python train.py --moe_layers=[0, 1, 2, 3, 4, 5, 6, 7, 8, 9, 10, 11, 12] --tie_embeddings="early" --batch_tokens=65536 --seq_len=512
Below are experts of layer 6 (counted from 0) of a mixture-of-experts language model. Rows are named router (the router's row for the expert), up (a neuron's input weights, with its number) and show model dimensions 128-191. Each number is 500 + 50 x the weight over its row's rms, rounded and kept within 0 to 999. Numbers have three digits each.
After each expert's rows: "comes after" lists some tokens at least twice as common just before its tokens as in all text; "mostly gets" lists some tokens that are sent to it at least half of the time. This comes from a sample of Wikipedia text that the model never trained on. Tokens count by the router's weight.

# expert 4
router:463568537538444552486432456471536489534566541486561447598538422454536517451488474586620615504617530540453499559491588488429558496476510505443520558449492559461599568417461464509560595513593483
up0:452421565437467513507568578449498519435545517489516567498502489478532528426526482374515514461520452524500504568462554511455504589546457632559479553471528530604519611539455478549574575532466524
up1:433531617535553509530520558513419436482519453496486578464511418546569469634368471520489466471466445520506494502497477504414468488453449518475449464485545531552524463563455516499527517518560474
up2:522455608542528422496574549338537511407444489505515428534532489454483499473488473439479477550522426511458513489397513543452452466457463439561510478415531499482552570525500443521456508476453491
up3:443476535514472500542545549436509446449591557377572586556476427618489534447533543471457492509452511512491526521548483496560470414550517569455489480508492557480525518599605518504492497520479449
up4:537443550511492499477493518497502430493475504461578543550630391474487523538478583446510521552541406496469519584510575462432529527499542435558492521425495539483444448444468442557458573505509491
up5:484557400570536499492537536535462597488511469540552446548542535421467574471502517513501540545480515503526439512563473561538540570486502516455567501526379478455613493467505489492442486500513390
up6:506490506521445369516455463438479495453550555453493534449472516587487443504502514504577560594462524487495539571463527660437511492525508482502512534579547544478554516546492568493426443430523590
up7:459508521531494545603420641521579517475446470457469575448479498496586591481449478589483505556448524589458492439500536439432505463471509541486474481501532431542406516455464457527550415498499526
up8:440568585472500437482552469486588542478530511486588483510431464489440548550487463542572531478475462477461510450455601475562462449550501471519499556464473518500368497455496491504484436530459511
up9:440554501521483433502527536491500549567483502553436434441605463510560531417390442499554480564527530553552608484480475617447486528440515478556481410495457541567425510533501468564533444433462533
comes after: " |", "|", " on", " World", "On", " On"
mostly gets: " January", " August", " October", " April", " November", " December"

# expert 43
router:474471564538461570612481484508445414522525475504505534491499482412527540450522530549484618378516556485528405524384462508465463556424426493454550578484542516540521606440458469507557466532540533
up0:385541393465541526542538456416410483556427537509501464522486521398508538575369512509509556448486481413575476480523480342549482583489491534522445595484524428536415504467428460500452500436492518
up1:482435546448507564519504518507557396465517456474418433408493484551519518510449553486522601544487495534512482497467529478512460458490485392524509410509490537498545513615515504509532582546476501
up2:540399470483524543532529423409514481517422529519486586544537495508505475464452542536512495470537452560501490484501524537582596429531459567539465511484534428519465497596410430405463454484461587
up3:528525521527470547418461411520470547544420470485439530519496545477493429505580525501399472435427476572445471479510486509472436538488519527453497499409506421592532517476463446542526497553502605
up4:532452544529520545502451479540479536515415524532467411533476598410546476437510567545524469568465600376513501451472576492540482511499529469523486487451481465459521527463538514485514423579505411
up5:507512452458387545585564582446475594516505477487507469432491588468517434499511523542445525438508545460515542605518420597583413432449546483407463578523512586445471526467490509489485497518435529
up6:521498496469521454469498521499468509549512496455614602472555522504491477520419505479516511494507484491463549561489424436496501485470457603437516600503490538543554427475470453598472461446501538
up7:502453513305470495529506449488511557449490393506459429466466456516539469378519488478527503477537470531474405525581448497445515547481456455435418454438498454440570519497431491526464449506475533
up8:453431546444407464534529420515510473476486523465526497474459532464473452398535479542513612480512510450553488448536376545492547543471470506519561580471556589493452606552571465464412482468518511
up9:509484486470487532577525471513552438476464497598438603447493480454438425499527471499475561587483613529473493497534531536484424417453540464401538521587560431511480503500472554498613524492530491
comes after: " the", " a", " and", " was", "-", " his"
mostly gets: " MF", "Personal", " president", " author", " sc", " Candidate"

# expert 46
router:483608502523479566365612485493483489568524514510528502541456480433565543523517438533490552542564647537500509577482495506406487518466423502511524469473588600449560507472460424478547546525538484
up0:387565532571575546507475564406412505450518446487500499406573523514527506498548450473493523504516520494586580610487533505421465473533506515488466481470532533414499488510460451501494460536426558
up1:477424538577493521452503503451463553455557603463405487522548493598435573557582457500524534549513470484493477438511428564510504351497441417612432516488517498461520457363541531532505491546571546
up2:527552489518490490374399500530463451496412514512519517479480441408478561544517475510441543499449427430499447479498370522450586434417553565468551424504436456421495479497489538537445463474460582
up3:517465530563377468389575433496476476520478578488495521477469525481470543470535542527591445418532592517599471443365524508562450520402455425583512561454556565501568486485543474471474509614447456
up4:541513510508504545587429562492556444501490436496585510555567490420399533484518541561491524522529563502443411563456476554447559462483406421460502487447499537513649512514544454477624522496522525
up5:599572664509561517611526463485496569550478548521501486472538528561522594451543576511564508555524493511584481458575574539472535496433502454430469464432454567461535542451488555458498508512509452
up6:483504434470544528495534464529586468408450399568434482504601587478508441431553484464532532516440465459488493444583512568547499565505508402555483539537462423520410443414482490460506591422490497
up7:463470374478479443437622536495479445552508442488423459620465536452512527533537487564506542462576486581515520441492577509524456526518484510573543564585543514406469516511465542494583559521469524
up8:504465508472532473442525582491515612539453471436597458506472351491519523433473570454478520470494477505527455470448402532513550560481557509537489447407487470457450428556481486503572447486475456
up9:586566493487495479445541469601457463546585529482512586482451503538538530485490447435447500516519417402578479602484493470525582505424501445488508547457560516501521415436507470419531495495445471
comes after: " |", "|", " in", " January", " United", " August"
mostly gets: " 30", " 2010", " 2018", " 25", " 2022", " 2019"

# expert 45
router:519544544528400553469477517509449502487553510630499566531518475422496532465496513526585451452481544503499448615388444401450481501451481514466505483500555523484511504474426480555429556501559542
up0:502500513532614502568484511568379553419462528573550569597463461476426505554514495522563449512463522493469382621545604498474499459466522473521483424544550375555462526574494528432498545533501531
up1:418469504531515552480459410533448435549596479522435533499501444528422543524551568514501497355479475498415370529534474512423533506456468546514519469492487518521586566519497583521514491487492597
up2:475522542495409449471466493541612430502494624539450484530508494447529432566526457509545574577501493479474501517524470467535531445489478524496540502491471496560496541528480412570477466499458579
up3:437503470508458548457549461544413599535523580532468561617473499519465544405569416497511507534452493474466497514391507517516446499520449511451455586520479644508496490487465494546489480429549491
up4:527434449483509564469568512612577560441479539465542554516471452384484489447588396499530491558566553493541496493498575551396598541569592495527478549394427452481519588524435481508476494517565483
up5:548431480579532438521423508558491499543504478565511481474509514519428420505521581524576578531499472480496545559507494463471521585353518576477499575509548398554601453504489470441460486554537458
up6:500466600468543520501566527486617469504513464447464477644608502457546550550553499514527461519565462492485558486509612466471496423536487562530538458469505498467601442446453443466549511545469538
up7:473363459542435451569456480558404529569437515626523450505488425545547524529467426437555491589460503509482486496487543482371550540519533587479404484504530438412518505459564633529548506497567504
up8:459545504509485455528560429373456451515585490549512555467515440559505560493578498453496552443468538550457494466470601556511467482491434449601518464439634574515543555542583538492480523474556515
up9:550577597477440552520387512519415562514545556472529486514464471489575592511544520517463527461440494522516523548433497391460455541525457413444450472503542547485605522604465558562563514440502510
comes after: " the", " The", " a", " his", "'s", "The"
mostly gets: " team", " member", " District", " player", " family", " city"

# expert 2
router:397535517555484580535589452520517407484552393531577491488566437463502543450459384542520511515512511521396428558489505483513489550416518503487513607502522492488501553432479556420509552517476543
up0:476569562526451477435551547596469486616441395487591469511519531467574521495443441586455541474557507494506501522481520525519550523369501537405585501452482463611478560453497516539544501492409526
up1:600533509469513419531613459549585376455630466559526484517536529603565544500476493547563509482447544553574571419525474537506462611519510500554546564436460442470486446511453574437524524523493503
up2:398494587550442471630538506400468428549593477516473477501523634454516480468479473572453491507535542382492529492496509567546495473487508568478532537457486505451529537499485376485486498526593426
up3:406507532480408516551510566487558480479557509519531494454502496498499527472450458409367502426503423565557446502482534554497459526516490511569496493454489495586478520441484473481518464496575581
up4:460491525551585407386427597493493430457489431453547577460511447467454520525472476451409441443383423466468463523533511504492500522475534462475458592466446517564559504521503563329476451503462531
up5:447498521483495556515483427505621488504582517519491449508502501478504539523502415568571524466415506580384438477518475415484452521477515539547460387439500525465523501436454540400483453493461496
up6:420488485434553508528477452490555493593475507423598525456500529553491528455409553535521503495591539496518582465520455470487525444497424526452489523511557524443557532498551552499634537594490517
up7:484551469565541578541488522390486483520615560481567513481563463516463477440530472453513594579526527519416521457535593487486466497487513515493539490580608464424563472484487555564478447582545462
up8:451552493427547587559482511474509493563493473415428527510499469595437471531553423576420459582591488511533476589489501486550510480505433559522501506471517462531542557455520472481562528571520508
up9:514464464523412520414529572453461544437487450509537533526525567503454508581525455512538482594447544548576504417510528520533442506542562543523460523496475426501407481396518540507537519423513485
comes after: " |", "|", " —;", " 0;", ";", " "
mostly gets: " ", " —;", " no", " 0;", " It", " un"

# expert 27
router:524522507589498534516525469519458498557529481589485510495550441476521546446507516533486557392504553514473559580488488494529529548440499518432593522404503630584488434439426490451497483566499551
up0:531440446440434459483471494512536543498526470523457513593507395561432536443505481415468480524562526573519485525512514488554509520470480449514485490387561553489487467461457495527415502417528514
up1:547549509501519468512538432481523478440497529548495449458436460476368583516537571453522424475421455521624520552465380516487559541437518477459548505448452564461457509440617484517507475486524573
up2:515529514447540522524487514518564472514537565471527593506563528488459425405484537464532585547480502424418421508523584518503524465463491537473485472444489481444418480498488492542546421488442499
up3:446530474473436491495519472470545469504552475433476481521521457509495507499543483467490513493518529485435506547482553579521507553415481511447430512549559497405488397461400449478373613417522501
up4:542500488554456464505388486553482507410510445575487441489582564486501596484455566478483497434491546552464553516510517526460567494528478494524494531446451595451442521524524519528481512505564430
up5:525516573399462485497473493587461551429412451472445477531540499504456496504551516523463580479480493408463484582492401404452560488512522511423499478459538439561514480406534435486377519507545529
up6:571505552382561488452496592410519468462559607454426499487528556472519475479576574580540541457580552553462518471499604446556487387508502396423528535532510531415469416492464456510524525514454493
up7:473470490498511526499441514475569542485512558537398417445465497364467533458519538509500490469560431542506491547544482438526488344500420557454532516515447468467487564442583502592476474571477585
up8:582488482499525521483432496492556513580539518463451541521456472419539453532502367490485474517547572558446443519514559477510563452538470502487487534464447512454450447466515436398350470450450569
up9:476524571507562550553454437470460603449415519531524564530478596423466439545479496433504551489455494548568408464417431505488529469490493494447568492541529541481316539491562479477534496541540514
comes after: " to", " he", " and", " was", " He", " who"
mostly gets: " won", " played", " took", " began", " returned", " take"

# expert 25
router:444540531523468513394460504452513454474555510546492531581529450503459484482520499584503525435496510541427510523452489364502496461512462607477505478445590563588539601486496455480518532598532541
up0:462530494482506555531445486555502483497474552440572406511507456479502490449509437427476483447555454503481480481564507472547463578382440473509550555460517511328491400504517640450550442531486419
up1:527477445506432389497580370494416465557520568568486463540593419571582492472502540556524499409581467524482410512417431512534512479516603544498461543490543554575495521504411483469473524423464460
up2:457558524591534572460529603554395501433528499441509486421534498545527497504533456488470503457474593530537443501492432480552461458496506498566525506461535531550594475459549460494477518486520524
up3:559531512332517589422485459524503503476505466579492548487424528465464482457435515528548472529610574487512491438499532527551484466409513506521507508545385490494518598425469469391488510504519489
up4:555554505430519458560535557478595471492441532351452489470465513523539530434530526622472520484477506516554430486525494492449532413528557573404423531455497431516393473557630502492575508515439474
up5:466484526488582435582518518511446538500507389439535481482455616439517548506481599523576518453552533499448507493490491485482459534500518536495513494465555545575586519490568508506552457554547567
up6:526479469576534468439457508468565505555534534500477521456545556469450481473498552470496621415524551507572546480449531495444561528452487504452481476535585538525575523538581443520410618571421508
up7:545492461547463493499548535418535523474489520448406424485573452377554472569536516561481491540508461587541638587508462511509453444447562467535512487473514509490416459563492465454492468543442434
up8:461548543487477517520525491445574482525524541576512491440532482470501536514392421577520546432611507522484455425579528454537523526474483410572432441488463532536474416553517480511455501509513553
up9:459418571492484472449587463454427404508478486514460568488515522493502593446430496595487517458527557505433520519475583490524455397451483453528603505528491512460495497532479559528472498373452495
comes after: " ", " 0", " —", " 1", " 2", " 3"
mostly gets: " |", " 2;", " 8;", "9;", " 3;", "7;"

# expert 22
router:431536584553503553565528465464475475487593426596518504523494490386462496473514487486573562490495506513500511537520421469469483488285484514463555488443583524495550538452504536486479534509532534
up0:491445442496547409531454495591443471469490520522543488474412530571429408399509461529507609526496441543500449560455392421527502484472565466529514637541474427401450594509591442460505537427479465
up1:439461441479545442577558527529434510609454493373545512476458488513531628499468588447496556513439492531519561458474478536525543497492518556477521529493554600465484535479508483392505547585465520
up2:508477463474483534504553478608421566470459503498420491491533576484535569489559530501566574491516590508478557420451507499443482529486438483512464417452552481600564474541612465364514591507454448
up3:505504604517480463576564502443572440459527434491592546502461493410488535562570409483454549491520474510446517459459562533499496444456642474449416404543526572500463603500475562547511496487427514
up4:582502373513518515475430587576543547513518543421467505530514585564459582409536585576543567500489449467537508496459512583527423494554475547510544485472519467517471493441439489529530458516532489
up5:496484534531381480450455483475567539397382474543530555423463588543487466596495461452414512455414450393567544394457515455456571463486556531442596575496560534478500479544550424543543520531542531
up6:500528551512440547536496493483428505463547509499401584464483520499428547471519485426473488514459474505477533509469408507487584525550629479382430491603479433536397583461530637464568542462491538
up7:472500469511437554521487521511497520471611459397509422541513576420425536529431470502520541590506452418536419469518440546504428528471538392539480471511564524419423508468519491476481435535565461
up8:499490521535556460504385543481475485566429540628547467489537516374513491470506462440510482426466469504481489588482480438383480512537415464475559539530528448581613509476521521512502514493487574
up9:516535554617490527500453531500515449576490444521497533522346518478520504456559504501433462557545522452534558535519425542550547371458511440542541569475375530399509484508460454508510474523498468
comes after: "\n", " |", " =", ".", " ==", "==="
mostly gets: "\n", "\n\n", " States.", " year.", "ors.", " Binomial"

# expert 39
router:430515527561526514467608511437446484506549446582517555498519460532486499479495472489521503413534461557460503479501447481395530494423449531423514505425562591524540530488471431477414585542488557
up0:433602600534449459495561598479490523505489544552495385532533546519421458439493493495423552446596530454445493511409446505557489471522401553500445525546569541520483492494504513528513382536469539
up1:495493448506466483509516546486490486508455499493517539400496457534405573509493507499430533515506542549463575583540583528500631543497455572460548551446494602514512416533496536529385455517524502
up2:499552551457545506429587501495547509503606545607513631501495507590531540552394443469496522477507565552473512530489540518526493485540541570486478602552480588557495437445533521514519494614540499
up3:418578460499511502557493510428477510405505483470578437519545483461498472433630538467593535524507517542462517559344515517403459511497474481498411492466447387460503379521530452535508582502553515
up4:536449580580453511463498486488468491529537514501474439480493547551507486483443588539535420516546403650427484508500495382563511399504449474505532478625549506467435529546512490480544590513541463
up5:455533594554516503610572567518474606496518501477521480460553412465453500496426457475495561590441549440489470603500415454504567466483570498424540494443550513478478515552431482548443530493500556
up6:458515545524480555515510520518560574465497455493565468400414563547503589546602538518504447463441552480512493478469453555476460529492563506488528465575473560423507601496536568487577566575509551
up7:447490486499568424501504457498457428482455345517456556461421484542519592496496544502440410504589439520535470464507616512398446451513458489503594451470535484521396457393482523573398462572585531
up8:535519506505513481571501466459549405412536535522464508512492469505489462512449492568450427554509480414482435407466516527526408564585404557538585570556504428577585548412541451535488499513531529
up9:461541537490510504503483495562523483457588464630422539538498513482479550541495475461514455560476541508537515560479523545468479460567443570524508512512552458442509568449506501562494516601468535
comes after: " was", " is", " were", " be", " been", " also"
mostly gets: " used", " known", " won", "ated", " made", " named"

# expert 11
router:436530548552524585566497468449444457478560469444630523559557479525554523457525456567510646430462506602462487501479555512519478471467494493505508441345571523611511590442377450552562483490493587
up0:473574435478515502540490526496490515502473486648463528506508476523482595532510518497489514549576442450510417502468494488459507508535445541419491527437440524467483440490411478473476462399543497
up1:554472506454453497520521442574506560388548520582515518430466517499527405500477530522503470459519498484461516424506564482567494536511468520529462475435488551486589436502479597472408433455609454
up2:542462549527482517486446419482430381445464469547501552435450519489545561544544529568472464417500521448440481536534579622455492452455477512532459497494475547495567502500465492469566537458443603
up3:459503519400455564503537466500527454541498469468472487522511499479429452506540494509556554513432378472486605510424520495613469497472510438498465564489414466452523442513585467533465397492515535
up4:519583524519509528498595549534514522436513509488541470442484436402437542531514468542498544543407505472589453513534377490513543446457557466502498512457540390545510553496489424520524507474511548
up5:524474518470564429483504448461586535497545540584459571513385513434472519497489497561467457459452485483573573478590508660571520611482464477521503444519533487481511512528401545570465476465435480
up6:484454629481512435468496442583439493522481522453514417581649568479451455572516489508500524521510555493624477540523544474539540516475606434506546509481558518546530457474480494400497489493550517
up7:516620424520592495480521526562528568449511501507479401519496527413480477484490502530511366500469487604411532489492535523512417535572558491518523527437686535536415524461497629447525454472577416
up8:477461491504483444469521474446499525519470503494510531468511469500419528468584487528435539489469478500460508524361487504402569430571477515495516513376465492501557509569530446504423490462427508
up9:460577543423556524550548600491619482499511533444512478478493425506502418576532472526468496450498472539568562552436413479445557467479474494532462504498473407525535499502471432497549490483516536
comes after: " of", " in", " as", " is", " to", " for"
mostly gets: " the", " a", " an", "The", " is", " became"

# expert 23
router:439560505541486543512484450481493484494488468584501601547553470497461514482472517571543510461477545532461421513480480483399489471457471485487541535443533566569527527509390471497519501564462443
up0:507437470528460561429416491526502491580519480497483495489537545526458478471579417437474432490468495515565545539409575430569483529432503493581522510452527540537495444423522475541523476508542497
up1:478503554621512468540525470524494540435506530496502502510537504571438520484422450544583511539464519476530477499484492497470506485426536553520646608497525492506517474466515471500427481443523479
up2:473529464523522453461453574438541546447497445563516549538439483497514538483472470523490487471538414608488442449389509389354473500597543562453501482511542516489575570467513515576573422537458536
up3:477555538567504455475569537490474490478549455417517528576540485485508544490522463565428489561449515575473489490529572450610400508517490521466563486506493514470536550530472527549538415545521525
up4:515449567456491516437516501508469516586502497460514550541409480489554475454541468477461521522519536522482468556501510487470584534408518575572400527457470397424512555497445434458612564632511569
up5:511510496453618515492535584501571505537457493484493561483552543511605484483545459544515407500482504553549592554411580531488452468509475576567475500392506469564432500501511508607535506490448434
up6:449558504491627507493484548602427551477576521588506548530406521413429545550451528538537497421458564493474438448489498396488563496534524442430513475526493566428440523553554562490515510490409482
up7:569521483521567480517614476618402522466539608376540491465456565495336554438378483517442488454517474556488578526525506550509515609531482529423507468466525416506396517451422561391386501521521540
up8:512454528459535511442364505565486455517485565571529475532443552555513520493475471511543560483478509471498494540435509510433523495489486492401444464538596506497511593504512583510528480519529448
up9:422492484490528487461503505418505456446394532537447512547485564503451539572572513533487590517485521508506438508405523571523465458535424533545468592434453516452478431459378461510433529534430471
comes after: " of", " in", ".", " for", " on", " from"
mostly gets: " the", " his", "The", " their", " her", " its"

# expert 29
router:448588531532442470497502484494457516661480473580509487570518447456434527463411496554536552469520526454405521502385431544529411522478443497529546509488475482529564502491436376469487543548567490
up0:509543493480395518444517452504454515551520466490502521534453455447420489492530506503508519455486486462512482506496521419576497495517388518545578524555451575520475501525578450512494552535463526
up1:486448432481524434518453568496514512540518466521507410444608406523547493531546495472514514487587545463450440578499464479489507538571525509410473577500533476535514457493550528571454500561497506
up2:425461475629545549553453493421558545421493531437473512499512582488475551456453469521542537512426494562572457539515519516414541492592487603454490516564460475446494519454502426465616536475547436
up3:572582501470587451507506484440465492485463477537532438547502557590467500425424535518520542524485333421422541548527615553535511507486552439445396449490579414589502485541531440449452575558451492
up4:525482491519505502411487434568565502490491476478571421507424467488454532485527401418437449496439458510635564502486476441538450429467479459482521545492358527544414509401586517420501566546522498
up5:520545544570470458499567527496521507607423482564470470506477476459546512436411536555527595477516531551542566528475472503519500518484484565499476511509416492484550539424503485527443502526482624
up6:426522496494547464431549525523527516442561503540402524463535550448581551432620508469542571483369457535503571458481472550551498489437632413516553488458406415469549545510437447458528560524573578
up7:467506514415487507507530497426514546568533476504497365627556496614458462565544447549483485487478450456488491499472513562498488516508527475535563507451506566492583522501496474493486458488549441
up8:508514442523502544491473509469503451586464518485523519589574572543550471541462534585609443608433530561541509578557498500444481553480510437453522481480442511489554506488428490500345557569626528
up9:484481579559395564494531490491437563509501582473456497499612476564500579471437467416505515509546467451436533533485497434535456533411541523427482461470464490517395578480529445514535609529499494
comes after: "\n", " to", " would", " did", ";", " can"
mostly gets: " against", " USA", " then", " FRA", " help", " AUS"

# expert 37
router:476506537502413486529501503504485441477531388500580515495499523498561568439426504526605549418543521491452460479513398487479469418522480543505553480475548648552525567470505459464474515553505557
up0:424451430506503519518524477606525449523507472523537380507459521503508500493577511461511504545530541517567495468477437560485478444472513442553485536488481390474515552468535438429485477523576449
up1:480479558536519554530440529598528448516441542515568470554479512610449453466492459517497505471469460506451573475517424505429534441520499551459441576576561610607464567461436563433486412431485519
up2:568473542415537486491442530487545423516430489535527439445481530567455440548471573400461552491551626431395506437481573477486471543564478467500480512561540575507426531438382510479413489511522423
up3:501566571485404370422524430474477446501500487513519466450469570437561624542574521582514501537551466508553517571554426523482443448534453558574533448498465500579484512590528467465468474529505434
up4:398453534516430539457582427513575520435502540509479493412456552558534486530568473476536445358424480567528482516543636493437424501528555493462509536558525444471568468546509493527509549521581442
up5:440469491560430448434519398407507487442411483529560520514483488475479518471478433496449533528451530430503495409497460405500462511568524511528543552453536504542499557535599480406502537469447430
up6:538497468556451455511511542430438566483512483478614447427502492395417494477454470490444534567487442477640447581520518528441552505407595474510507548620426505590464481512534418527479470501528573
up7:453538440417472550549530498551463496483477511507443468593467441460516521605536474538552469518433443477561512453530526542527512559531447474537643450508466517481560498487491473530508464548443477
up8:521569569457540424578477537572419440459490490519488453457450436493544420487494562452463531561513447477355545485420474435510500548466613503436558483483463499513534463409496553502489513492477509
up9:514348450481439456417562483593498519456504452389431575434560484501579527520480532499489511553438523483523463546455542485484470572478438527486452501512425485413480480501461490591562482488484426
comes after: "\n", "\n ", "-", " Succeeded", " 2012", " Win"
mostly gets: "|", "-", "=", " Born:", " Preceded", " Genus:"

# expert 9
router:499525499563425544498489573481448502583565516565488515510524487445525519463494353527476447476524526560479490609422414451533470568474478516448523576495523574468507515502519490541521536515491514
up0:550478495538463483479446516530442552443423451590566513493517438500554610498564619411613540526426579528596563489541529509503457450531511430501564521458474537399578519527432468443544543452490529
up1:550552508584545460460495476510512432465504529436493572425540447502444545488535410598387477468526460543449530503577440512514542526517500484506548482407423548462464501519530522555480558500499606
up2:561476534545515496525495504439519530438546549408461545466505466466491552442597489423490554465470448415565575496538564590523550448479454453404479470513539514605524516456620404443493467495489541
up3:521528475502509615453474531525580512508474403490576558539536390475557562477557516586440490398411528467495497534548497511527473462505531477537459435544486405456443562471355500539518612533544506
up4:607495493496507478489509542429468537540478579570513458528538590566512503512537420479480474543513491467578526508435496496482528455590511592538488473482570548479494485496519477482431549445539521
up5:547515522440545563487481547524491531487505421609498516513525443554507440419534525502479540464449499573487566492512392590488543553554479396508464508512404516456509499533491462511464496497530498
up6:474517466538477508479563514490510476576542494495514415455489570463582446473427492539481373458482401457576447560482573552487454515348542446538529532352474624549602367520574588569474501491525483
up7:481634415503531523505497445487506486487518532506541582472468515444390483550436490510487449551500534517429526503573491509496469450518453443526534530523621502556559510609540582550492442539377450
up8:508517477403423446539387532522478454471456516452440431503608516631491526566526490520562521400542455500563539553449496550556562550482570491537506523463436581467511527580559449572601497475514467
up9:525581511454568542407514503517458473540513544459479521501452490553439513477507368500492483527487619602544513476475515464531456608550498437517606540508482515516434483587593580600447513564530508
comes after: " the", " a", " The", " his", "'s", "The"
mostly gets: " film", " album", " name", " game", " team", " career"

# expert 17
router:498568521551513597479442464448483381533493455563522487546511486516503508477502510569610529478557491573526493555358465522424469517483421467462549510468529600493498531511516519535530559482518453
up0:523511510505601446492513543487448514538509441554611434440393492509512492495470549564459495505443480373527464463513461492472490489518465474445548420539498502509451475587491439518464496488523507
up1:550520510395484388464454485510470504529468545508464464495503434384560553513456469527580527472516503420439508469516461526459540521500479532450474559491492330486428487475569554473580419474407511
up2:433462528489385452525566527507549552490490543356496525490483517463549503492574504507507476519523473506546501392519581383390509507458499491475480471549518453468528575508616551464433497537481520
up3:432588514487530559458444477469534538565497601512428476488525476566558528581532521522544543433455549575535483633467421568441452470526485462503629562499466434431548540502495474481576624468478535
up4:514569523518524496501531547404465433628469416489499470465455518489576564463563502508583430482513444463471581468619506532426446518526531504506560418486438478551537515498409442418535493490453528
up5:510414570486553507529473509479489570522499430477542481442449565513467451516538366530470470437411567491504424521520551501559581573564476398509458536471397466486445464489491501573491468518496492
up6:672484493473527559378464432463505476428478497475545462494328562435420439450540469533564514516384511536525496617453503507590493541467368533468404408499499516583446477446535450491545469443501464
up7:483503472470539538499516473520564527500545518466499524511566478508574483422457455484543422487539545569487515545465386484529516546521413437510431462462536506436468499478542475512494488586466540
up8:476510518517537422520438553414491473564477503495487559501457448415463513525558476484539565516475505518611459499509486555562452462477581481465558603586433511476376491544499473421568557519367519
up9:624513574463512513501499554464573480446502452541533531519525435535443536437492513556511506409500515574484641545461410507588449555495435502499594482446512486543521550470528468480511567470414471
comes after: " |", "|", " on", " /", " February", " January"
mostly gets: " 2", " 1", " 4", " 3", " 0", " 5"

# expert 42
router:439559529518425545512460439403431470469553459483513597500495463413529539486475494565530508434564564505524517552371505490509411450507521508427471538500552584545558512463508455461545553560594520
up0:418518495403555509449457548438474511569545456559522501447482430555528530427505524508557468598486517570472531436594452503553502487547414528530504577594539500463486564474453546475557508373507506
up1:475422517513519556532435499468546488563525549424480496486447531537517433560448528523548474571501487453534494413548443471573525508576549474453613600493474625506519519542507421476509470465484481
up2:506498445491528524512445559542514455458553588518489459521570503550524503436484541624531540480537470509590623548504484475595555586550537432521434578552500496594475494555435584529562495543595421
up3:491474509461582484472562576477547522507535478540447501516499457530519519484514503490497484302564436669505536460526439586462499493532520564510477476465438585446538447470564520485542425406551541
up4:544564481473528555512452426469462508578517427566562561540532514547509462453476537473494546542441460542473535359491382470476397534449484550530392448488461479430456476525470485439530483594453490
up5:424510422522539594531445517486470465499457497487499476573426519606503578493585464525519520493562504454532506451491422488507409474509550473562508656534517605454570513542433534539611625517476522
up6:498513460514470453404499442608488433493355429515541597506518486460522520489444385545497445602426469484562454439610455573566520416515440487463577433458537419546461478646530552455412454526459479
up7:432412538590512433479425575486557439436466569490508505525504545493477493500361503566468477428476475579420510475479632499584425509454511522460428452514528479536482536610417469438467582541540463
up8:516460575535505426473525465598455509493561608522468467536517460489496522517491517559539445439567450486533477485439582485455571456497536492497524489425548547482449530425592496485437452429463563
up9:503541589503508460406504425536580509499509479399459406481566463520526402580536517442541578446438569587509545548525443517506469443625489419578449479526548647487541431492540553513522530529484515
comes after: " the", " of", " in", " The", " New", " South"
mostly gets: " International", " London", " York", " University", " TV", " China"